{
  "d_model": 128,
  "n_experts": 24,
  "d_shared_expert": 0,
  "moe_layers": [1, 2, 3, 4, 5, 6, 7],
  "routed_scale": 4.9,
  "router_bias": true,
  "lr": 0.00367,
  "beta1": 0.9,
  "train_tokens": 412400000,
  "steps": 6961
}
Below are experts of layer 4 (counted from 0) of a mixture-of-experts language model. Rows are named up (a neuron's input weights, with its number) and show model dimensions 0-127. Each number is 128 + 24 x the weight over its row's rms, rounded and kept within 0 to 255. Numbers have three digits each.
Before each expert's rows: "gets" lists some tokens that make up at least twice as much of what it gets as of all text. This comes from a sample of Wikipedia text that the model never trained on. Tokens count by the router's weight.

# expert 18
gets: "%", "°", "6", "3", "9", "0"
up3:161167143123147129099074130136152109116096118100106130134139123104098114155136135114122162124121137171097164105152129120119119139089123161139082181123112116132145132130104120081130142097127089173126111172120153111081081165155065141099126145127100133118148134153130092158150119121122170128128147102131088144154094147158107145134123136151142113091128143163119126146113145178126100122164

# expert 14
gets: "  ", "\n", "|", " pre", " \"", " W"
up3:154182094105121131141182118130118116096095108142179130132105121104171118124117109154120133119090098123148075149143123168127151129148093067155127136097091143144129163154137131130120084150117115125122149087146141140139120127112118110171176181099148123142128116111103104168096123120116147140151151137111117053124144128087135126117136149144108139122093114103124147136158140131132151161143

# expert 3
gets: " 1", " 2", " 0", " 3", " 4", " 6"
up1:120100100117096130117102113099144104144117155151141113139149132155118127155119105138097107141144088117178089101128119147116144173156114165149117123139099108117162099161160136124134100112135099116121172126159096150134110122137128133059109129135125146151122120116094103133120116107147112094111133112127185113162130100156151176076158077109125090137123098147171111124108102167102124087129

# expert 1
gets: "s", "es", "ers", "rs", "ies", "ns"
up1:150127124141107167097114113187127116169136108156104134156109136161166146124112142108141110122135095123164092137097120174134147131132080131106138136099111102107134139111107127166143146126118127071118130175177135149179140107125127124141190139146132149155107118112102148161141134115124108112142116093100170109133141137151122147100123142109141124085078143168121107117099107132137067102108

# expert 17
gets: "\"", ")", "ed", " released", " \"", " film"
up1:098107139127113138137110132101103110200144097139124116177116142115137091120135115120148133208150128101126129112158131111099145122142114115156136177146125125116119124135127111116132116177140147095142106141126087146130119092115130149160119123121169110116182128188110157115112142119103123138161094135155141151163150097164152140126172118126116062099122109107127088123164089141129141120141

# expert 19
gets: "\n\n", "=", "\n", "|", "\n ", " also"
up3:110095154123132110164132122119158107125121137117165086139104161144120146139106163172125116131140184117165105171131117140109154103110146076102114173124120109151169096096129139115118151148129143124123152115146160096177098120076159078133115112163166120114145095119129143151147134151136152137090110139101116160167082131166097125153122115117107117108141178139129128141146091137136133151135

# expert 9
gets: ":", ",", " –", " the", " -", "–"
up1:122115166132194150119151135106114096111152137152161150172132126136182132109121166177079152115115180131149122113134120160142114161164121089110124124142130094098110166110109150115129128077128132106124138141145164120132159160097123159160110145145125109153157140152093160116139113143106149137097113134098111122105122170109127169147160160154101099095164141146123119094123130130156117138101

# expert 10
gets: "ing", "y", "e", ",", "ng", "ion"
up1:120165096076177160118106086126124118174124135142164068112110112100161112131129135105161103121122136095144102121102116122109155143113115129108128125142156127133144101147127156108110120124170147116144111171148122136131098151179091135111086131147120079142101174130152122140115158120145098121101122136100113081142120150137179100142148137120144126157156151159130101145164138115115139143067

# expert 7
gets: " (", "'", " was", " and", " &", " Z"
up1:165159132121133110156158152123121134153120149147147138130149108139160155174134148156081102149105106132122142146160150132155129122129117082125139128094105156110109188112136126127086158140173132131121120106063119136153089092121096103129153142110102146175087141140135131117116121149167158168126156137097158104109154143134172153119139146100148144153180127182139132114163124143135139116142

# expert 6
gets: ";", "st", "man", "N", "S", " man"
up1:162133114145187148142145111103138127134130144135170093084151129153103122174135194150111140112155150073112143143158116164100172124141095098142144108091103102158093114106136142139077078112143120121114129164104138144130097089130130099138135119125143132163107143108167092109139170135164097140130100145130158129096129137154127148142099110151116116143104160109164141132123120100136127121144

# expert 21
gets: " |", "|", " She", " she", " He", " species"
up3:115125159116150127109116129098105115145174095152157139099127178162170091111107123119138156115102163141106113109124116156163135133134159116120165099130103097086132151115107115066128132122089126117140078167149110136133142131109120133124123126144152125136167138179112115123135121148181134129124177163095097102117147117143128116126152159110134083084139108134113196087135114152140129109140

# expert 22
gets: " in", " In", "In", " after", " on", " that"
up3:107132126115159106142153099099127146124118101131148131131144127114164126113155125136148127173143107151096107128136134132124110145134151099150095136137124213137072144147140133136159114139106113129156111146126120140128125168147162166128116109132157109090108155145143149144117126149137125122146173080050130134140110095068153162095119116157149095150111155110116175133154076127112138123152

# expert 23
gets: "-", ")", "}", " Location", " Born", " JPL"
up3:158138139103175145109147141090134145167155135111094104151150155083135109097113139135147113119125121134130139168147132118122152131140177101120150159134134089149128163105125136129163148100098133136127141128084120136155131152146085177140082072101128119098049135133112093131125144149118133113102111116096136143123103081140145114113123121123115159151092127163131089099120143116152094143174

# expert 16
gets: "ti", "si", "ci", "ora", "ali", "oc"
up1:160179161119114114107126134128139142119085094107085108100145099137138096124123150113112102123141066084108115139163167150093128112124140080150112106132114099130146139131087080086143112138173100123145149151136119093144101142118125156132095156129114106123152132113111119143151078155161120110111123115126099154124121151137069136078166108091142145133118118118139123087156110125138103102143

# expert 2
gets: ".", "/", "=", "ea", "U", "S"
up12:110137128130112145133127165115131132150128145124104101088121166144139132079108119119126151137162129133103132146156121113113123150072122141138096130175129105106135148128087172151104111130102126132128085138120121110144076157093163087164106162180196129106124151157161125135119102113106121105088126131126125112105156160111157100083160109110122164087134140116155120115147108152168136115167

# expert 20
gets: " of", " with", " to", " by", " for", " from"
up1:119134109133154110115091131123127115124088146095128089135104140189139131149137082129105115121112170113093169127121104138143162084093131132143116148160090119076084123167128160106123087109125141098148151122102115098074171113118127102145102142107136095133126125130171116127135088151128130143077156116129157134169104153156095097157149137154147122117152115123134151082139146121110145112147

# expert 0
gets: "n", "r", "e", "z", "l", "w"
up1:161124102145147126160119148099161136098170135138150176124186123093108132142134134147147175115117151144106155164157146144142103143071119113130107134147121145123186157150116104146161121147139091099133136108117130113117141159144112218124162143153099132107133115135183148138114151115114109137140124134140112161151165148148100112108127172120167142104128136105131106146123161108136134100147

# expert 5
gets: " a", " an", " his", " first", " one", " her"
up3:143163081174137134095132122097096136162130104109191135144113173108113123118137094123171108143137143140127093133131172153122108111105148142113122133136141168130116080154100116083132116151139097101182153136104143132135118138138118140148127164136131131145137127114106122166176120118146119161132156133086175132138134100133119140108108063121113143145132118135173089122104152126110122062128